Weights of a small mixture-of-experts language model, trained from scratch on English Wikipedia.
Size: 10 layers, vocabulary 16384, 40.8M parameters.
Experts: 8 experts in each of 10 layers, 2 picks a token, a softmax router.
Training: a variant of Adam for the experts, 288M tokens, 4204 steps.
Below are experts of layer 4 (counted from 0) of a mixture-of-experts language model. Rows are named up (a neuron's input weights, with its number), down (a neuron's output weights, with its number) and show model dimensions 192-239. Each number is 50 + 10 x the weight over its row's rms, rounded and kept within 0 to 99.
Before each expert's rows: "gets" lists some tokens that make up at least twice as much of what it gets as of all text; "comes before" lists some tokens at least twice as common just after its tokens as in all text. This comes from a sample of Wikipedia text that the model never trained on. Tokens count by the router's weight.

# expert 5
gets: "| ", "in ", ": ", "(", "from ", "by "
comes before: "the ", " ", "to ", "a ", "by ", "201"
up0:47 36 39 40 58 46 53 42 37 55 54 58 37 33 59 51 63 49 47 42 44 36 48 44 33 46 36 45 48 45 50 51 45 42 64 42 50 47 46 34 52 30 44 51 51 56 43 59
down0:41 39 43 41 18 40 66 42 43 50 49 50 56 54 53 58 42 59 50 57 51 43 49 53 59 60 48 34 49 45 46 61 55 41 36 63 42 57 59 44 56 42 61 38 58 52 46 54
up1:57 30 45 53 47 61 27 53 62 66 59 49 34 47 57 53 35 53 58 47 42 63 42 45 66 48 48 58 62 46 43 54 42 41 49 46 48 61 47 57 66 59 49 58 60 71 39 69
down1:50 36 50 45 66 30 34 40 55 42 41 48 41 48 52 33 57 53 65 55 37 55 53 47 34 55 36 50 52 40 44 49 46 56 44 52 45 57 57 62 59 66 68 39 56 48 71 43
up2:39 47 43 51 44 42 60 62 39 41 62 44 54 63 55 61 35 48 60 40 44 64 38 44 33 39 64 58 37 54 60 51 46 70 58 62 42 49 44 43 30 51 61 55 48 46 42 33
down2:39 60 39 36 44 48 44 34 67 50 43 43 44 55 60 50 39 49 71 54 39 50 40 49 59 55 53 44 53 64 65 38 57 63 44 51 54 57 53 61 45 57 51 36 72 54 43 50
up3:42 43 63 56 49 39 47 39 45 42 44 41 58 64 55 39 54 45 68 56 52 62 41 50 64 38 43 38 32 62 58 61 44 46 39 60 64 26 42 39 53 56 57 48 60 42 34 57
down3:56 40 68 50 62 55 30 51 44 63 33 34 40 57 49 67 26 44 55 59 66 49 66 47 69 54 46 58 60 29 56 53 38 43 36 52 38 45 46 60 63 59 51 58 62 61 32 59
up4:58 46 60 42 56 36 49 40 19 56 56 53 57 42 58 43 44 58 48 45 43 41 49 39 33 48 65 44 34 58 47 61 68 62 48 53 57 46 57 75 66 58 51 57 40 49 54 50
down4:51 64 65 51 60 34 40 57 45 35 54 45 58 61 55 55 49 36 59 53 61 40 66 62 56 35 48 44 63 56 50 54 64 54 68 47 53 51 38 58 55 57 61 53 41 59 54 64
up5:61 55 54 50 65 51 63 46 53 40 34 35 61 57 43 42 39 43 28 41 56 53 58 48 46 41 57 44 64 44 66 45 52 44 36 59 44 47 52 46 31 46 42 47 28 59 52 63
down5:40 68 56 50 56 43 46 71 52 53 48 44 50 47 63 63 46 36 51 38 58 27 48 56 51 57 61 73 38 51 45 40 47 68 49 42 49 56 52 56 46 35 71 39 61 40 40 37
up6:47 45 58 43 42 65 50 47 65 54 59 69 50 37 63 59 63 56 52 50 43 49 29 55 43 54 52 59 51 61 56 45 50 31 45 54 54 58 40 56 33 63 40 46 53 40 61 52
down6:53 31 37 64 55 51 53 58 74 53 61 46 47 66 43 47 49 37 46 72 42 46 52 57 40 65 56 59 45 50 51 58 62 26 37 50 37 59 54 35 57 52 43 50 52 46 55 58
up7:69 47 64 49 51 38 64 48 61 37 46 43 39 31 57 44 57 32 40 51 43 44 47 53 58 36 41 59 48 38 62 56 44 40 46 64 64 50 50 50 54 47 60 66 53 49 69 49
down7:70 68 40 59 51 57 52 34 48 30 45 38 40 54 56 52 44 41 44 49 55 53 29 77 47 51 55 57 59 48 48 54 53 45 43 58 59 51 52 57 51 58 53 67 55 57 55 47
up8:57 70 43 50 48 29 40 16 51 52 46 44 56 71 48 39 64 33 40 59 41 39 67 50 66 52 37 75 58 45 55 60 51 40 69 57 44 52 64 57 46 39 52 39 38 40 67 36
down8:57 55 52 33 45 25 42 48 57 46 44 44 61 59 55 42 47 50 51 58 54 56 56 50 47 55 56 48 45 52 49 50 42 46 59 45 51 50 44 42 42 40 52 40 66 45 45 64
up9:64 44 52 49 54 71 68 39 28 57 51 52 45 49 48 61 46 35 52 44 59 52 49 45 45 50 57 71 37 48 43 56 63 47 52 49 37 70 54 46 46 46 57 39 42 42 52 45
down9:50 67 44 51 48 64 49 53 44 39 71 61 63 55 47 53 33 69 67 49 49 51 61 48 62 45 53 56 48 60 38 54 56 46 78 52 31 41 53 46 49 63 38 44 44 30 35 45
up10:43 47 40 54 52 49 31 46 54 54 50 42 50 43 63 54 64 70 48 61 42 39 55 47 57 49 38 55 46 46 29 49 51 54 53 59 69 58 51 50 43 43 39 55 56 48 73 58
down10:68 43 42 62 59 45 40 41 51 56 48 40 52 42 46 53 55 59 47 45 67 36 48 53 69 49 48 53 51 54 65 52 56 42 33 51 56 50 57 56 65 62 49 42 50 55 60 30
up11:48 61 59 51 44 54 56 48 68 34 33 53 41 47 45 32 53 49 61 59 35 43 64 42 50 40 52 57 48 68 43 67 45 38 41 62 56 65 49 34 44 45 43 35 46 68 44 58
down11:65 32 39 57 57 46 62 45 63 44 41 48 67 54 45 43 43 50 41 56 46 45 43 43 76 54 51 35 53 59 34 59 56 38 56 53 43 44 52 45 64 56 61 38 49 63 59 67
up12:48 42 58 49 45 41 61 43 58 49 41 41 53 70 58 64 49 54 58 50 45 37 32 27 49 48 45 69 44 53 38 67 59 59 40 36 45 48 55 60 39 44 37 41 64 61 41 43
down12:48 60 45 57 54 56 50 41 49 41 50 64 44 38 66 55 39 70 55 48 65 62 57 43 58 50 52 64 65 67 32 40 50 53 44 47 37 54 65 50 53 51 76 34 34 61 49 49
up13:39 48 69 48 46 53 71 68 36 72 52 60 37 43 49 40 61 48 57 36 46 57 37 52 43 50 64 59 43 50 58 42 47 59 40 69 52 49 55 49 54 34 54 61 59 70 52 75
down13:59 56 72 60 39 47 48 48 55 35 54 47 55 50 39 53 37 58 60 49 62 42 44 71 54 53 48 50 34 48 44 60 31 41 47 69 54 44 47 42 73 43 59 52 43 41 61 54
up14:46 27 46 36 61 51 56 47 41 56 54 53 59 42 52 63 59 43 36 53 55 39 58 40 56 53 55 64 53 47 47 59 54 48 35 56 51 54 41 57 38 58 48 44 51 57 40 43
down14:47 63 52 66 40 53 50 58 68 54 57 54 47 58 53 57 48 51 52 44 46 52 51 41 59 54 49 27 52 53 43 48 49 33 46 57 46 60 48 60 56 41 51 37 55 59 46 35
up15:40 38 54 45 61 46 60 65 36 58 55 50 42 41 50 59 42 45 55 56 46 56 57 41 39 35 59 52 60 47 68 58 68 42 53 58 52 50 51 61 34 46 42 38 51 58 42 60
down15:47 46 54 37 33 54 54 57 50 45 26 63 49 48 72 28 54 51 43 42 40 44 49 64 47 51 68 51 44 54 52 47 42 44 25 41 42 72 46 60 64 51 40 53 60 70 47 44

# expert 4
gets: "and ", "or ", "ation ", "ers ", "er ", "& "
comes before: "of ", "and ", "in ", "for ", "to ", "was "
up0:63 61 50 43 42 46 42 60 57 49 36 52 45 37 44 54 51 55 49 48 41 49 49 47 55 38 29 35 49 65 37 39 51 57 43 64 74 26 38 51 42 44 55 50 49 67 49 52
down0:50 51 52 37 55 42 56 66 49 60 49 46 51 47 56 62 54 40 36 64 41 68 39 46 51 39 45 43 47 36 55 49 60 51 52 50 55 79 49 32 39 67 33 55 58 52 40 60
up1:50 58 34 50 57 42 62 46 61 49 57 57 46 32 52 46 34 43 45 55 51 64 45 33 54 53 42 60 42 60 52 59 52 51 52 36 45 44 47 43 43 58 57 51 24 40 51 47
down1:48 58 46 62 48 63 40 56 45 48 40 50 52 56 44 45 49 44 37 40 59 49 47 63 45 54 57 50 25 48 47 35 42 53 55 55 57 55 42 63 54 50 53 36 65 54 48 34
up2:36 56 67 50 39 65 54 63 58 45 54 68 58 57 50 45 46 46 52 60 50 42 37 46 46 37 35 39 60 52 55 55 37 51 75 60 57 29 41 61 53 48 36 51 51 53 34 43
down2:42 59 34 50 30 48 47 49 61 48 62 64 48 59 57 39 43 60 51 46 61 38 45 48 55 51 49 34 61 47 64 59 51 48 48 41 45 44 50 55 53 41 45 55 53 46 45 47
up3:42 45 45 45 63 57 37 38 50 47 43 43 41 56 63 43 40 61 60 51 45 37 56 52 52 28 45 27 41 40 37 28 62 62 43 55 67 73 60 55 35 43 54 36 49 56 58 64
down3:49 41 47 40 54 39 50 51 47 32 64 41 37 51 38 44 51 59 55 59 57 57 40 42 59 51 48 48 44 38 53 51 53 46 46 60 30 39 44 63 52 49 49 40 44 54 35 67
up4:41 38 48 42 60 59 53 63 47 57 36 64 51 60 41 54 60 60 41 48 38 38 60 62 45 37 56 51 39 60 57 42 51 49 65 70 22 42 44 33 51 34 44 65 58 50 38 38
down4:43 56 41 51 48 60 49 56 66 53 43 69 62 48 47 42 45 52 51 54 45 50 58 43 52 33 54 49 68 47 37 49 63 47 63 54 47 47 31 47 63 45 44 52 50 48 46 50
up5:38 52 55 49 36 66 43 59 37 54 42 54 33 40 54 42 45 34 40 46 52 53 54 49 35 50 59 46 49 51 40 37 53 51 54 41 38 51 38 33 62 46 40 52 37 50 50 55
down5:60 44 50 37 69 64 44 40 46 63 49 37 51 59 57 43 47 43 60 48 65 42 50 51 44 58 65 46 47 49 58 65 47 58 44 47 40 53 56 48 29 41 30 63 48 28 71 43
up6:60 60 49 52 54 38 26 62 52 47 50 48 44 65 43 32 56 31 67 59 49 54 67 36 47 46 60 58 51 48 49 39 49 60 33 41 53 59 61 61 48 50 50 54 27 52 45 68
down6:47 48 60 56 62 41 36 44 52 59 51 50 48 56 44 61 53 48 63 51 48 48 32 72 62 40 50 54 37 45 41 43 64 49 57 65 56 54 50 56 49 58 56 37 54 62 53 33
up7:62 44 67 57 58 26 57 40 43 39 48 44 60 31 47 43 45 53 63 33 49 43 33 59 56 59 49 27 46 45 30 69 57 58 58 54 54 50 41 52 54 39 58 57 32 50 54 61
down7:48 54 54 45 46 46 57 58 55 74 67 27 57 38 47 49 42 51 61 45 46 45 40 49 57 55 57 42 52 40 47 44 48 29 53 65 34 43 46 46 60 66 66 46 57 64 39 35
up8:55 45 51 57 59 33 74 36 67 40 46 58 56 45 48 48 57 59 42 42 49 62 38 55 59 55 45 53 56 55 48 67 43 55 44 35 55 27 53 21 53 50 50 52 69 61 50 51
down8:40 52 55 40 47 60 51 44 55 35 56 54 47 55 51 56 50 66 57 36 56 54 39 63 54 41 39 23 54 36 46 48 43 38 46 51 42 58 61 56 58 60 47 62 46 52 55 48
up9:40 24 45 40 37 60 38 57 58 65 55 49 48 46 52 43 55 62 53 68 39 57 58 61 45 47 36 57 47 47 45 42 47 61 57 57 41 44 28 55 67 61 50 54 35 51 54 49
down9:58 54 64 59 32 43 61 64 49 52 43 60 49 51 50 57 50 46 44 54 68 56 43 54 55 49 45 55 53 51 47 62 45 36 48 69 39 43 37 52 47 55 47 52 56 69 61 55
up10:44 55 41 55 55 57 48 44 56 53 61 58 50 52 56 39 48 47 40 43 52 51 47 38 45 56 44 50 49 37 59 46 45 70 44 55 48 72 41 48 61 39 40 36 52 49 34 73
down10:49 40 49 56 56 44 54 52 59 52 42 47 50 44 39 53 60 51 63 50 57 51 42 49 46 34 70 48 26 76 57 46 65 45 55 47 57 54 39 57 38 58 57 53 48 34 49 42
up11:53 46 35 62 58 54 48 39 67 42 51 52 52 62 37 52 62 50 42 54 19 62 53 42 53 51 37 61 33 58 47 43 53 43 30 57 57 46 66 52 46 35 42 57 46 38 56 30
down11:60 49 39 50 57 45 54 55 50 55 46 57 48 52 54 57 54 47 41 50 52 50 58 46 50 54 42 57 48 54 44 49 44 51 60 52 36 54 64 49 66 28 26 51 56 47 44 50
up12:61 50 50 38 44 45 51 46 59 68 52 36 63 49 55 31 51 46 35 45 16 62 58 48 40 38 51 52 63 62 45 51 62 35 53 51 53 48 60 46 36 56 53 43 56 61 48 46
down12:48 52 60 38 38 42 46 59 44 39 33 57 64 39 64 33 49 49 41 49 38 39 57 60 58 47 30 60 49 50 41 55 33 40 43 31 46 35 42 39 41 70 59 66 42 40 41 61
up13:56 64 43 55 54 61 56 60 41 55 66 56 48 63 74 49 51 58 65 72 53 43 41 57 39 55 53 60 50 52 33 50 50 50 60 63 61 57 39 52 40 62 50 53 50 43 38 69
down13:56 46 65 43 57 70 45 56 39 60 46 59 54 40 40 46 51 43 53 61 48 50 58 53 60 34 52 54 56 34 50 56 66 52 58 56 36 70 48 48 40 49 46 49 49 42 43 40
up14:67 60 42 56 48 57 46 53 54 60 48 52 31 54 49 37 47 36 39 41 30 67 61 35 49 49 57 58 54 67 65 67 60 58 41 66 69 56 42 57 48 46 33 45 64 36 47 51
down14:41 69 38 43 28 44 71 52 52 52 60 59 46 43 42 55 52 58 41 21 44 52 56 59 69 47 62 73 55 49 41 41 54 29 31 56 49 55 56 54 64 50 48 52 55 58 58 33
up15:34 58 35 57 35 56 41 51 54 40 49 39 38 38 54 47 62 36 38 45 55 45 52 30 47 69 43 35 57 70 56 57 51 51 47 42 54 58 38 61 51 62 43 38 37 65 45 51
down15:47 47 35 57 62 50 62 54 44 62 66 51 53 52 32 55 54 38 52 43 51 56 41 68 56 61 51 39 52 48 52 39 49 52 61 42 57 56 64 50 58 63 59 50 64 48 27 56

# expert 6
gets: "\n", ", ", "\n\n", ". ", "- ", "."
comes before: "- ", "\n", "\n\n", "The ", "==", "In "
up0:65 40 23 32 41 48 39 57 50 43 28 50 58 53 46 70 44 37 65 44 63 64 56 48 57 44 34 35 57 74 57 54 55 55 48 48 50 53 69 40 51 58 41 67 54 53 42 64
down0:46 55 48 51 38 40 40 52 53 41 51 42 54 53 46 42 61 38 32 44 57 64 43 47 48 51 50 41 34 36 62 49 43 85 54 37 37 36 33 48 44 43 45 48 54 53 63 45
up1:45 57 25 37 44 32 22 51 47 47 41 50 43 49 56 70 54 51 37 58 38 53 51 60 54 63 43 66 50 30 52 61 52 34 54 59 49 46 60 51 50 49 56 39 43 59 46 48
down1:62 54 51 61 68 59 54 39 53 39 37 32 41 44 45 43 34 54 38 42 24 58 49 60 43 52 48 37 53 49 37 57 55 38 43 76 52 40 42 59 44 45 44 59 62 56 62 56
up2:29 50 40 51 61 64 49 42 50 40 46 41 66 55 33 49 55 48 46 49 32 63 57 46 40 51 45 41 59 47 44 41 61 47 60 54 37 59 51 52 43 38 30 48 29 51 40 54
down2:57 47 55 59 61 58 35 48 58 47 39 51 49 46 55 55 47 45 61 59 57 47 46 49 41 43 45 30 61 61 67 41 48 59 55 46 55 49 37 55 49 53 52 44 59 55 56 52
up3:45 43 60 40 55 51 44 36 56 68 36 54 66 66 37 35 53 31 57 79 52 54 45 48 59 38 55 57 41 52 51 60 52 56 50 51 57 55 54 60 39 48 53 52 35 56 66 46
down3:51 40 43 45 74 47 48 60 37 47 53 46 52 32 48 64 48 33 48 45 53 46 44 60 53 55 44 51 76 41 68 61 55 45 55 64 54 54 47 56 31 58 54 65 66 66 53 55
up4:53 57 48 54 52 49 40 64 35 44 59 45 48 53 53 50 57 37 40 49 57 30 44 43 51 64 49 50 57 74 58 53 43 53 61 45 46 55 55 58 45 42 49 62 39 54 55 47
down4:44 44 51 47 60 40 57 46 59 37 74 45 57 51 39 59 50 56 56 44 47 62 33 43 53 50 63 46 74 46 52 39 39 49 44 66 55 33 51 46 39 58 50 49 62 54 59 45
up5:60 44 61 46 50 27 50 69 63 42 54 41 54 36 61 48 55 51 54 64 57 49 46 48 65 36 47 42 48 39 69 66 63 45 58 58 64 53 46 66 61 42 39 52 50 66 45 49
down5:69 59 67 44 49 49 40 51 72 46 56 38 68 47 64 59 65 55 40 42 44 60 49 76 70 50 34 46 51 53 52 62 52 42 49 47 56 49 35 52 60 47 40 48 42 49 50 50
up6:54 59 57 59 54 58 43 50 49 38 41 44 63 52 37 26 63 48 45 51 56 51 57 46 27 58 69 47 43 63 50 59 44 34 47 51 55 41 46 47 48 29 49 46 41 42 47 56
down6:69 46 53 50 38 52 48 64 50 33 44 45 33 51 34 58 74 50 45 49 49 49 58 50 59 47 60 53 48 51 59 35 64 41 63 55 47 45 61 53 60 46 51 50 40 53 52 38
up7:68 35 58 48 52 35 33 49 29 44 54 52 49 52 65 50 58 34 44 56 43 42 52 46 55 40 42 46 59 57 59 48 40 45 49 50 35 66 59 50 57 42 57 46 45 49 45 49
down7:57 59 30 53 45 66 50 67 45 39 43 49 43 46 76 52 45 44 57 60 44 47 58 65 43 47 38 68 58 73 41 51 61 60 52 40 24 41 60 60 49 77 53 55 56 45 50 69
up8:58 43 58 37 53 63 35 68 39 58 36 45 49 44 59 56 55 50 40 36 38 44 63 40 62 39 60 45 61 45 36 38 52 32 33 47 54 39 45 71 45 44 48 53 48 52 58 53
down8:60 51 51 58 56 24 39 39 44 53 65 41 39 53 55 57 41 49 38 30 53 49 61 67 30 43 51 57 62 40 62 43 49 56 58 41 43 53 53 59 57 64 65 53 46 42 50 51
up9:40 42 55 39 55 58 45 49 44 47 54 47 58 59 35 43 51 35 47 47 61 56 36 50 36 54 38 83 49 53 43 54 39 42 44 53 56 42 57 51 44 33 48 58 51 74 41 76
down9:46 43 34 62 52 47 55 56 43 57 52 44 47 53 42 56 44 62 42 45 61 55 37 52 30 45 41 57 42 54 56 59 46 50 38 44 82 46 67 45 57 48 48 43 46 49 51 44
up10:44 46 68 42 53 43 49 37 41 45 55 63 51 44 71 37 48 39 42 57 51 59 61 58 46 71 43 46 39 47 53 40 47 63 62 61 59 46 39 51 64 52 48 58 54 59 53 44
down10:26 52 71 64 44 46 40 63 50 50 48 58 41 45 57 41 61 41 60 52 53 58 45 42 54 47 46 47 59 54 70 57 51 37 59 47 31 67 39 44 61 62 46 43 55 61 49 64
up11:49 35 53 50 40 30 31 48 44 56 49 40 44 56 38 41 49 51 51 50 53 46 42 44 47 51 55 65 33 52 58 57 57 64 65 58 56 48 43 40 41 54 61 49 53 58 68 47
down11:40 32 42 54 39 43 43 41 47 51 61 38 52 56 60 43 45 54 33 47 37 46 58 64 63 55 60 59 44 61 46 47 51 45 44 47 56 45 47 44 49 51 51 62 47 46 42 63
up12:42 42 52 57 64 42 50 58 27 45 65 59 46 55 43 58 29 53 41 40 49 46 69 65 52 51 53 47 49 65 48 46 45 40 59 64 54 59 49 49 55 39 43 42 40 67 46 49
down12:41 38 49 46 43 59 38 30 50 41 55 48 25 62 39 52 48 54 46 42 63 59 40 50 57 38 61 52 54 47 55 47 60 55 60 56 47 61 68 57 49 45 58 28 38 48 59 55
up13:59 61 59 60 49 48 58 47 59 42 43 43 64 55 45 28 62 45 47 60 55 48 44 35 66 46 62 46 39 37 42 45 40 53 65 38 58 45 48 44 43 59 64 42 43 38 40 55
down13:57 58 55 65 21 42 49 55 60 46 47 56 55 49 48 55 48 62 34 58 52 55 25 43 60 52 37 31 45 49 44 57 40 58 60 45 49 38 42 36 41 41 43 53 56 50 52 62
up14:49 56 58 38 58 42 43 42 62 38 34 44 46 51 56 39 78 51 67 50 43 49 53 55 50 50 55 48 39 59 56 39 37 56 47 42 70 35 73 43 59 41 39 58 38 47 62 45
down14:41 54 47 49 60 60 63 49 40 46 37 63 56 49 60 54 64 37 52 40 60 59 62 43 67 61 40 36 45 56 73 64 47 44 62 39 58 49 47 51 40 63 36 37 40 56 56 47
up15:31 34 40 62 41 63 56 44 57 56 37 44 43 47 51 45 36 51 53 64 53 37 62 37 44 56 54 35 61 46 56 53 60 67 57 60 50 63 62 46 44 54 53 46 38 59 65 35
down15:48 68 41 65 22 41 47 36 69 49 53 53 34 45 37 38 43 49 50 43 50 51 64 51 37 50 76 61 49 46 65 48 60 52 63 40 51 52 55 40 52 63 69 51 49 36 46 59

# expert 3
gets: "2", "1", "3", "0", "4", "6"
comes before: ".", ": ", ", ", "–", ",", ") "
up0:49 24 53 40 38 33 66 64 35 63 39 46 62 49 54 42 36 46 58 69 45 35 54 40 69 46 65 69 47 47 32 55 63 50 59 48 63 55 56 53 52 39 50 59 42 59 52 54
down0:47 42 67 47 52 56 30 46 49 55 59 38 57 61 41 51 64 44 46 41 51 51 53 23 60 67 58 64 63 60 52 53 51 34 57 48 15 54 62 31 62 56 47 47 49 53 44 58
up1:58 42 32 61 58 50 64 36 54 53 57 43 56 34 50 53 59 53 47 54 44 47 57 47 53 66 38 56 62 68 32 59 64 60 55 45 62 62 59 41 53 47 62 50 35 38 54 60
down1:40 48 47 49 32 40 41 39 33 61 53 48 48 44 53 43 54 38 56 58 48 38 46 55 41 47 53 49 47 61 56 62 53 56 61 50 57 57 68 53 63 41 65 31 46 56 61 38
up2:38 32 41 57 57 59 37 34 52 57 43 57 58 50 39 35 44 62 38 46 57 59 33 51 52 48 53 56 43 58 43 60 48 37 53 57 30 29 40 77 61 46 50 45 58 47 41 42
down2:52 47 66 46 74 61 53 53 39 48 40 48 55 26 51 42 67 41 53 56 40 57 35 52 62 60 66 41 49 45 56 45 68 45 37 36 56 41 41 52 75 54 51 34 36 48 69 69
up3:40 45 40 58 47 46 63 44 67 48 58 43 53 48 38 67 41 28 58 61 49 50 48 54 38 52 52 58 52 36 48 61 42 53 64 43 43 42 44 59 57 52 47 56 42 61 47 47
down3:52 39 59 38 60 56 66 46 40 39 54 55 53 28 41 40 40 51 43 34 57 44 56 44 39 41 50 74 42 57 52 65 49 49 51 56 49 61 49 60 36 51 56 51 52 36 58 37
up4:62 40 46 58 52 55 64 64 36 54 58 42 52 50 59 54 48 56 48 54 40 42 59 49 32 50 38 27 39 57 43 46 39 32 58 54 59 46 56 58 52 23 37 64 48 43 44 48
down4:44 61 61 54 60 46 49 53 59 52 47 48 62 44 49 34 61 49 38 38 29 57 47 68 61 53 63 35 67 45 42 49 52 62 54 51 60 30 49 43 51 44 79 30 73 53 49 47
up5:62 39 55 41 62 58 45 58 55 56 44 37 46 41 42 49 26 55 63 45 46 63 51 35 53 53 55 58 52 35 54 62 63 48 41 61 57 51 36 63 51 45 54 61 50 59 65 64
down5:48 63 55 51 57 61 44 46 38 56 63 42 52 40 47 33 27 42 49 48 32 53 52 61 43 31 48 59 47 55 52 44 49 39 24 50 52 59 43 58 37 57 54 40 42 65 45 46
up6:39 51 39 66 46 40 37 55 31 56 43 51 48 49 49 60 46 62 52 50 33 57 42 51 51 64 45 71 51 66 49 50 69 48 52 73 50 37 52 54 60 39 73 36 39 46 38 49
down6:54 42 58 33 50 60 55 33 34 40 49 42 71 41 70 50 54 39 63 38 32 44 35 31 46 30 52 50 57 30 43 45 50 53 40 53 48 62 51 46 38 49 40 60 59 45 50 46
up7:36 22 59 50 40 50 62 39 47 51 54 42 63 43 58 56 37 43 42 44 44 57 51 43 65 69 60 65 65 32 50 45 64 62 46 38 48 44 47 59 43 52 51 58 56 29 47 52
down7:68 62 59 51 44 38 45 45 44 53 50 46 51 65 56 46 50 58 45 51 56 42 49 68 52 36 50 46 62 37 54 55 55 46 64 46 53 56 50 46 55 44 62 50 52 53 29 56
up8:45 62 72 59 37 50 37 45 58 55 64 35 35 33 53 48 34 45 48 53 42 40 56 43 46 41 54 40 57 46 37 36 45 63 49 51 61 45 44 52 41 46 53 38 44 43 53 56
down8:40 64 58 59 57 39 72 37 39 52 61 52 58 61 53 51 53 46 38 53 46 68 44 53 37 66 48 58 59 47 44 32 27 72 49 47 44 57 45 47 43 46 64 57 46 53 49 62
up9:39 40 43 57 56 56 51 22 67 41 28 38 54 41 40 52 45 37 62 45 60 43 38 49 50 36 46 40 56 59 51 51 44 60 59 34 68 30 60 48 51 50 29 37 43 52 52 70
down9:47 35 53 38 61 62 47 48 36 57 44 50 46 61 55 56 55 61 56 57 43 54 33 47 72 50 60 47 71 46 49 45 40 51 51 42 47 58 65 58 38 42 46 50 71 50 53 38
up10:48 30 47 40 43 58 41 51 48 58 41 62 45 48 50 45 57 48 61 37 53 52 49 65 61 63 53 44 43 46 63 55 64 48 47 52 37 46 58 46 41 51 73 45 52 33 46 55
down10:52 47 49 66 32 40 37 46 54 49 39 33 54 31 58 31 52 45 34 73 30 65 57 51 44 68 47 45 46 53 43 55 52 51 54 51 56 76 45 54 43 43 43 39 29 64 43 28
up11:45 30 44 58 54 45 41 67 64 40 62 42 41 64 32 38 54 50 47 65 57 63 67 59 50 49 30 56 43 64 54 50 34 60 60 67 52 44 60 48 44 36 49 39 40 42 38 33
down11:42 65 49 61 39 41 54 40 38 52 47 55 28 34 68 45 66 56 37 65 40 55 44 35 47 67 53 44 47 36 41 30 66 42 43 47 51 56 53 35 42 36 56 56 31 59 32 41
up12:56 30 43 38 61 49 46 52 40 72 75 56 54 45 44 33 38 57 57 42 39 70 32 30 45 57 50 38 40 38 65 65 53 56 67 50 66 55 50 47 59 53 75 53 59 40 61 49
down12:65 62 54 59 73 28 51 54 51 47 58 41 44 17 57 35 54 30 41 52 38 59 53 37 42 56 46 52 60 58 54 51 47 51 62 55 44 49 48 47 40 42 44 31 46 63 59 55
up13:36 28 41 44 45 30 58 43 47 55 65 57 38 64 58 70 60 44 39 49 48 43 59 43 43 48 47 66 52 37 46 48 31 38 56 46 44 59 48 60 42 27 65 35 60 50 52 41
down13:65 39 41 43 60 39 51 37 40 46 48 40 46 44 30 47 56 48 43 67 45 55 35 63 60 48 62 57 48 56 52 60 51 51 35 68 55 59 57 60 42 47 64 41 37 60 50 46
up14:54 48 50 50 52 51 66 49 47 39 57 40 49 47 59 52 40 48 65 41 61 37 33 64 58 45 51 57 59 60 39 50 39 78 70 77 51 34 46 50 49 54 42 57 53 51 44 39
down14:36 46 53 51 48 43 54 53 36 56 54 38 39 49 55 43 28 42 36 48 61 63 43 55 51 48 58 46 64 56 53 60 52 63 51 57 36 58 73 24 49 59 34 44 44 48 51 49
up15:47 48 50 45 62 46 40 62 63 51 47 53 45 42 59 33 47 52 42 75 55 57 30 47 50 37 62 55 50 62 58 54 63 59 58 47 70 59 47 40 23 35 51 27 61 52 35 55
down15:69 52 51 61 40 38 45 28 53 40 44 58 46 56 54 73 39 54 53 62 61 56 58 49 53 32 45 52 57 40 40 36 38 43 51 38 47 40 43 63 64 33 49 35 57 54 57 54